From a checkpoint of a small mixture-of-experts model trained on Wikipedia.
Experts: 48 experts in each of 7 layers, 160 SwiGLU neurons an expert, a softmax router.
Training: a variant of Muon for the experts, 392M tokens.
Below are experts of layer 3 (counted from 0) of a mixture-of-experts language model. Rows are named router (the router's row for the expert), gate (a neuron's input weights, with its number), up (a neuron's input weights, with its number), down (a neuron's output weights, with its number) and show model dimensions 0-127. Each number is 128 + 32 x the weight over its row's rms, rounded and kept within 0 to 255. Numbers have three digits each.
After each expert's rows: "mostly gets" lists some tokens that are sent to it at least half of the time; "raises" lists some tokens whose logits its average output raises strongly, later layers aside. This comes from a sample of Wikipedia text that the model never trained on.

# expert 29
router:172169138146094107157118151119129126107115142162127123159148168136117142142124102125170159139134123212144104196166090136147102065122094168169099181109098105137134144113041107108116155139140143105121192117119092107044133127107107131094135119162097178186030131152153137158161148215063137097159152106122137111096145173186154154127134127167149148132119095149106054142153144163143129157119
gate0:195119099146097153109133147079150156135075121146176115168154196119139127081130118139080076170155189139119148129175100173161144083126146083115139120119118172138133134110092114176147078155103122063138131124139104131143124081152150106111127138122149139091030126052155073105135095113165053094128143138103138156166140161198148140110178099076123084088152118112121125140083151187114121170154
up0:138182129157161150134135154121116139156142089175097143121132123093129135080095125129108126161104111139189160132079130190201117125057127162115171097136086124138154061109130154102122125132139189142082156156145151108103108119098114155182151154096200116145177171123112094146167109093134142104110160123152125136065141155214162072134090196088165150070129109146131172156098170095188161159117
down0:161147119148155141203143137147105197129116068122154125166196133165136109139144182111190162114107120075088169081169199151126115078101110140147106074097132103090133165084139146107115147138150171158128093164099087126090172101131141147142150135104079140120138147125128134146116163158104102087128138062126134213135103166130126147131154158130128037134158094108134084101193180146103159135075
mostly gets: " inf", " x", " order", " surface", " Water", "og"
raises: "ury", "ju", " island"

# expert 16
router:158163145118104134158091161131136111106099141185139143148145167128120132140146089112106161155145096234155099173161104091136109088103078146166101155117104109138113155101028108114142158138117135122123217122117088105048151126106115132106121166150092176167040112129149167151143160205075109113159133115139139125088131162191159161120114127157166138146126092141137064148145108163149142141096
gate0:092130111125071159152218125120144097123142097150123142173140170156180114101139095135162120134126090115130104151136128114151141112118143131160162177111067076126142088132073118136195156099150091195149087130076164164131093157149130144139094112193176125114165144136113086046112175146084063131118119110146109054072149111120146119085170120145146089121110114116137165149113176124067180172095
up0:138105069072120116191079101080148110108133162125137124118153138145114116161139122150158128112145145111145137186137121095105121129106105156113158153146083207181144101049160087173164100156094168135114078131158101148083105091136097174139128076143085154067186088134123173119114139162156120113116089142132127138130135136146105074060142191146102100122152090044123171097108162134141189096184
down0:170141106145117148163090123124153150094116058180157131124126129130095115132079122086161124199170119114106142111143191103145107209154183086161122190083114158147083087135153172029132072092147132114124127106121107153111134104138118132167056105120183156114085162106086163096124106143152112139130132083157102129107168125132134152105121101143120111081113121131192201159135162144114161053134
mostly gets: "a", " e", " la", " Ba", " Van", " Ra"
raises: "ication", "°E", "ingu", "olk"

# expert 44
router:176155138121102119155101151112124115094111148135164142147150134137093119111133114114166153153139095212139116187139109107135108054120085147154097170128119124136103146100024101111125161138131167111113223108134082099044137137109109128108139107150117187170007122143152128162158164198088149107157147111125139109095136167178152170144121129154157131148105100131116084131151117168183121142118
gate0:106170114104103120158092087117146123071136123104114117195119151143130109084143115136135094192132103125128124089136140110195139144103103153175120153123096145146032069155150143166116155102104143122171145068130077125106163137193103154144152183177140164107115118069124133185112194080129068092126087076175121106114100108109144093140154115081128107156156142193128110074128085166141103181157
up0:080127049170156162124061154138173169122089105173110092142097087085091119150151107179118129167116121157119116137127201119100105122135181125097117081121140096137157113134129161175147118101159124102095129081147146072105196176163119166098085137062177158137092121096153195155160111161163129090163096134126143108107086142114136153146082111121158125129204107100093102155143136114162183155069
down0:094120105031068149142103122114168127113118151100193131089159150171104122134117108106126081137127110120132176131121184135102069164147154127178101130121086120098106186116180160075121100133105178076211170145107101121152084176137068175123125089171121123106117118127055136145121150179125119127127153148101200080093155105083102162146119162099126094102144158096107124160135122163145095127075
mostly gets: " Sam", " Dom", " Med", " Nik", "oph", " males"
raises: "ites", "lay", " matter", "anning", "anner"

# expert 11
router:182160121121114133147117155090132126099102162153166127163146157131076141123135102120171157141135112200125129196167120103129103085126079146157096165117111115133135165094048108098118153157128151107126223111118090106043135140091107119099133128153093184174044112122150134158162148203060190102152143099127128108093126167177159178138136129166139136148100113146118078132151135180150165153121
gate0:138110102184145095100069161046083115154163119158177113197113146145104129127061107163107155089109136169097066136154090043167115108114156157130077163053117196128121122101150135165106081120151133126161146083131117108090145139147158152131145115158151095147183076163153226148147154110144159150133131147152135113111153086158112143165128101137104136153148124119107102161084125174121136113181
up0:127131151158077120119113133096124099171084130149136095083153099138126097144102098140150157149144162153100190102116171109134129109153155156123144149132120132111136119162136111184122176128108181146167149063146113128108136101130105079122036122144152089207117113149181065071112123098181084133095165162097142086068108103078112115131133129186103148158122111146160124087213045146119084120072
down0:120154162136140166104127214187079157124144149133154119163084071111123091137137122104134068139134133094090082183172072084165141135133133135150118115121107029116160118107126084094104061072131138158168104127120137112140091134106169134158124112152047087150210145079153132120174131138088076161136093197134101118188113124120122171125112105141127144157145116181151128169129126117084117105132
mostly gets: "yl", "-S", " Ram", " states", " Hu", " Rom"
raises: "ird", "ased", "ury", "enced"

# expert 23
router:171156144117084128160096147129142142108120160159174134151153153111085138124130108108175144144160091206136113202161121122144112071135081144170099167111107111139137133101035097109116151152139150106125217125139097100048144134110101123115140138149112185174028123113147115170166166196104139102151150100128135099115120153199146167147129110151128143145106093141119060136144099169189119138115
gate0:167140115176053150157161171079166171134148158108151074121140109080133057114182146092109110178142123102141133169173162125128138122134164126140114134134161092166103193132072141150149118222161064087153138153158123124085163173084144088128112108111104125118089100157123109093156127153093128103142121105130152104138070116149168128138056191084160121162149140122107101139108139142184142061090
up0:117113151117099134136099100124155080142134093129122189098082122125125123123135151144103146138143158173083116185163103093091140152112059109127149145091129126098095123086156124103077138165123130091067097100166165142153149034144090123188092117067120113132145136217177176116178087104107083164127138116159096127080146145127092153216135116120126118115206144155089110095073131133131084158133
down0:154132072133111106069133117178159108101083126095112085159183159156154136133180173138065168165124104068079184122121164152154090134120132117119200190139184095157148118118150065159137180161123117120138138099175133157111107138163085097111170104185166143131140126185121096097112152121109173152115140169154163074154158157164135089106129187094116091154102128107081138111182091110124078109140
mostly gets: " Em", "ll", " Park", " Old", "iet", " Kim"
raises: "ield", "orts", "}\n", "e", "press", "ire"

# expert 22
router:178157112135102117157112158133139124101117157170141138156152161126092140110148115117172148134139082186126134187181102084160113068148082145177095151108103110130129108116048105117118152145145164113128191114126086085048147138104110110100135120148104174164023111115147116163153155214074168100150159103107135103100136151206166158136147110161118148151108102139112074132139128172186094149124
gate0:168082129107086070148044120151117114134055146132067081176089094188118222078135139095101135099134110149116073140182158129133102137083114098122072133117126125095156157139130125085105130134142121117113138076136135140089126104165133119089127106169171143115123117117146132144143148129068079093157108116120157179103116129091148149134101097133137175184158107115124223130080173097119054138119
up0:138100112157126130163104112102102072110093090128094111147081116111107120093107147131118092066118169091077154143146116176091124106148076085119097188160164138144111152054063178099060104117117109126111208121079136204137126117101115098151112178132110129145092106139127136119152128133119173126079131163139120140135143121085065187208135135113054131164167152118178134166131126151168165094149
down0:180139169169154157142075131090078133146175154096157110104071135120204150171147071134104144135146128135151149098131149152080097116095057151146064050125143119137089135050189142188112135100120131146142124145106098177152135125051122136136107115159112147131165129142187124139095132136161121145079111152119151132119148185097104176109119159121141064118115117068128144122180122106210150118103
mostly gets: " Gl", " Rh", " C", " Gr", "\\", " Mag"
raises: "ts", "ays", "onic", "ging", "ums", "rick"

# expert 43
router:170164131143096124162117156108124123101123146147173133155149143128111133122144099128164144150130096207114123183150110095138116056131084153171105171114093117144136150114021099102114163125136140118124206124120088103042132126095119128110117120148111178175014112139166116153157156206080162107155143116132139100093128175191158159138129129163171137143132107141124080145153130174174110156131
gate0:142108129141163146134079167064111187112127095166134111174139136094121121089202079156115151172106132132153207128115170123108160120138147104164116167093123132136077129073131072082174102131116110080130154135147091121086170062138118116114116073111095106093192138056158128122158170072159150115116180186146107120121133118131126149103173087177153141184200119105129178130175130118155130138121
up0:159102146156138148141082108168159055160085094136145151127154161198168143090117072091090094173161132114129144112124088138112134109152136128149097081154164105104196116083122122145095097101160170144149178146115098115124104089134123119157176180160088130163170152126123112096159121139144082159182157041137092077155124105085123124063108092122135144078142118184144116208118136172137155079162
down0:132136125134164116130113169116182137102160103080185139094123111163161115074165125166152065172148132139127103073132117163167145112100128115148126082164117100067138152164147141072136103126123141031104066120171111112170116121119144112141082040115103126151104190095207084118153194100149066110091134166155127168135095142181105100160104120151086085135145097139156103140129124106144130091095
mostly gets: " October", " January", " June", " August", " May", " March"
raises: "cy", " chronology", "duced"

# expert 46
router:176157133144098135149109160113132134102118150173155136151150154127107139132128111109140150163130117208109130200161113138133110060111088152169098168132105119129125166099039111112136153138138148096122213119139091080050130135091110132103131118152102175161000137133162153155152157185072142106165130110128137103097126171192150171140134133152165131140118110141130068136149143167176099147122
gate0:109156106187186158158081159134170111147118165144144131200156158167124141092141099147118136139086162118156107100160207143121098155099087197083170100139091197160098137093153144103130141119125172096068131167125141134148146153081097143151116112162158177092144136141156183147124153153168215137148158159144119125163131120178179147115093122113139075117102163106077107175142111074161114167164
up0:094117111160097110169097138129115155163155151116112091168125159110132126092194150109185172093108122146151125150116192152131165168170106150137216108138127113120091089121170145088168127152106190135096100117072138092141063163133132108084184136169133153152161114097113113163104071110209141080103114076144155124107174156062175147102077176116108092146118153139070099152114129082136112115094
down0:099092191118174118171099160117132117173086148144136047107122144073107168158072172098137135110130128124124140094093100119132102130174103083089180129088120107122102095080114187155104139122138111121161099164098095139099145131106109138111186170084153081161115112054067156088140101151188080096138140144144105099124126174110127128174162105193110150132131184084167083164098149070100125138086
mostly gets: ".C", "SA", " bi", " CA", "ologist", "ID"
raises: "avan", "ives", "ê", "agh", "hire", "ough"

# expert 45
router:171171127118108121149105163110120112110118171158184140153151160121078132131136102111155153145149110232118122208165116081142092100123088145164105163112107114135147150115025106112122172139134130115117214132116078107049134127098116132103129139148111173165041125128152140158149152204074102110159146107130133102102116159183156156141122138157171138148125106138109056148152127164169133150131
gate0:074197150133132076160135189113125108099151080148122110145123171168136084163136167157127111143128158102127180184138091140186168122115127133162123140063127101149118098144127109118081131163164086073145110125116118056177145123139110170172159134072154094147117099131186124134141166149164120160164094109102090198212173158116153111073140126134080149117098074140106111104176174178110122112136
up0:113120150083204122101100148088167090147189115133144108118122146130141113122182179100155075135125182133090114084123105055120122133101100172137127145098109108156105198156100131125052193119097110151094122075101107130146130077086142120118142156213136107136129122132149158140108132086180126060132135193092114156199135120110134071125128119151080111141075109107129203143104163136129077138125
down0:133114160199101105144114115158136151114152155149095165092055120123122103147141201163110128138175134143111113159146151172119136138076134094161153091094077146187121116102141093128064041156145116086139137131090106143109182175143136147176125207161102158123083142130131116116141187192120092155173129082123129155101120173112096166130171191102112121128113091072095147132121200120161152095134
mostly gets: "195", "192", "194", "191", "189", "190"
raises: "ria", "rea", "tr", "uration"

# expert 41
router:185154124121115110160104152106130119108116145177165140153140144127127144133124117117170149143134098221124133183172110100148092083123093145176102159104117099134134151103032107106117158133106143109139211121114086087049140137094107137078136139144100181153009114118156133161167156201067159106156150119125131102086124143188157162135131130165157129138130106136113088141162141174167131144109
gate0:181100077154109091130154099141129091111155104160080101143135086101132172126156115082091178168116191129138158130174119113171157110150114103108150093121075118103083094112090121100124097174137092215094172138080112181135104146084171120139114171089107153100195117092135113107170097138142108137113165148120121078088155127178191130092130131052202157168131104138133122131158100127133129200123
up0:082144103096133140119148100153198188100162138089068103109158086155137158101083146115155099154125178180095095183143130112154139157098083081106160137139119017106103099154142153169118159101182109110174110067124122094111160157122128129151113179109235123145126109139094103185115159149107117147135144080132098080118090116145134145137127126089138143141118086101079164125078101122121126107076
down0:112119184114097066170119103165120147144098156193061068177163148143133189136152079123150079113149104105137121167111150092152102119074115069146188152111132119196199065133127130103099125087061124158142180163149163130148097153128123109099163112063124113148124153126107164148123174114100142127121027156161184103143144118114158153168133146117082130181143101147132119147138133104129129143107
mostly gets: " short", " section", " fin", " line", " Fin", " Fran"
raises: "====\n\n", "the", "ts", " ====\n\n", " ====\n", "====\n"

# expert 40
router:172158120139104133149103155099140127103115153178179133161153164132119140125146104132173147160138114174136156195170108114139102079117076135158102164121101111131124169104045094111119162137098140106105200111120084096049125137109108108104136137146093194167004122161149118155158165198071155108161143112124141109083123154178150169152144119147177134127100105141124073134146144171176132148112
gate0:110164058130113107114223151097095064164125098146082116175113139103130124072143109104141125122112076124131164083156105115124124095081103120204123193007093142110126163136154112187115132071085172132157131042095130129110131159117143106132115119125113145139121146095131123127128097108098164110103130077137142102110140157144138175155099170131120125123133127125133123122113106122176156108024
up0:089128114182128146052110169108091199098161182182156076150148148060157134089180105105125161113143154118135188112170164143133109118145126070147103103131124159093152139114144121155132151122128143114117148087178155138094126142158109190148145151093097120201126168056176111144136131112144146115126121097103149149092067158119094141086134122116194154059173200133116140133097155151188144117151
down0:101124102074126102127177106142123150106150061143163104159114132172070119133147124131129165112165119119187119137080106101101193094132142152155128129136150176160135161119120154078109199186153111105156118157173125151097135086181180201109108094094179161151177154120135110124202081117115152130178133133241180129121160134129107137112145171157137136139093081086131134153102150090098099128103
mostly gets: "omm", " app", " pen", " news", " saying", " independent"
raises: "})", "iga", "})\n", ".e"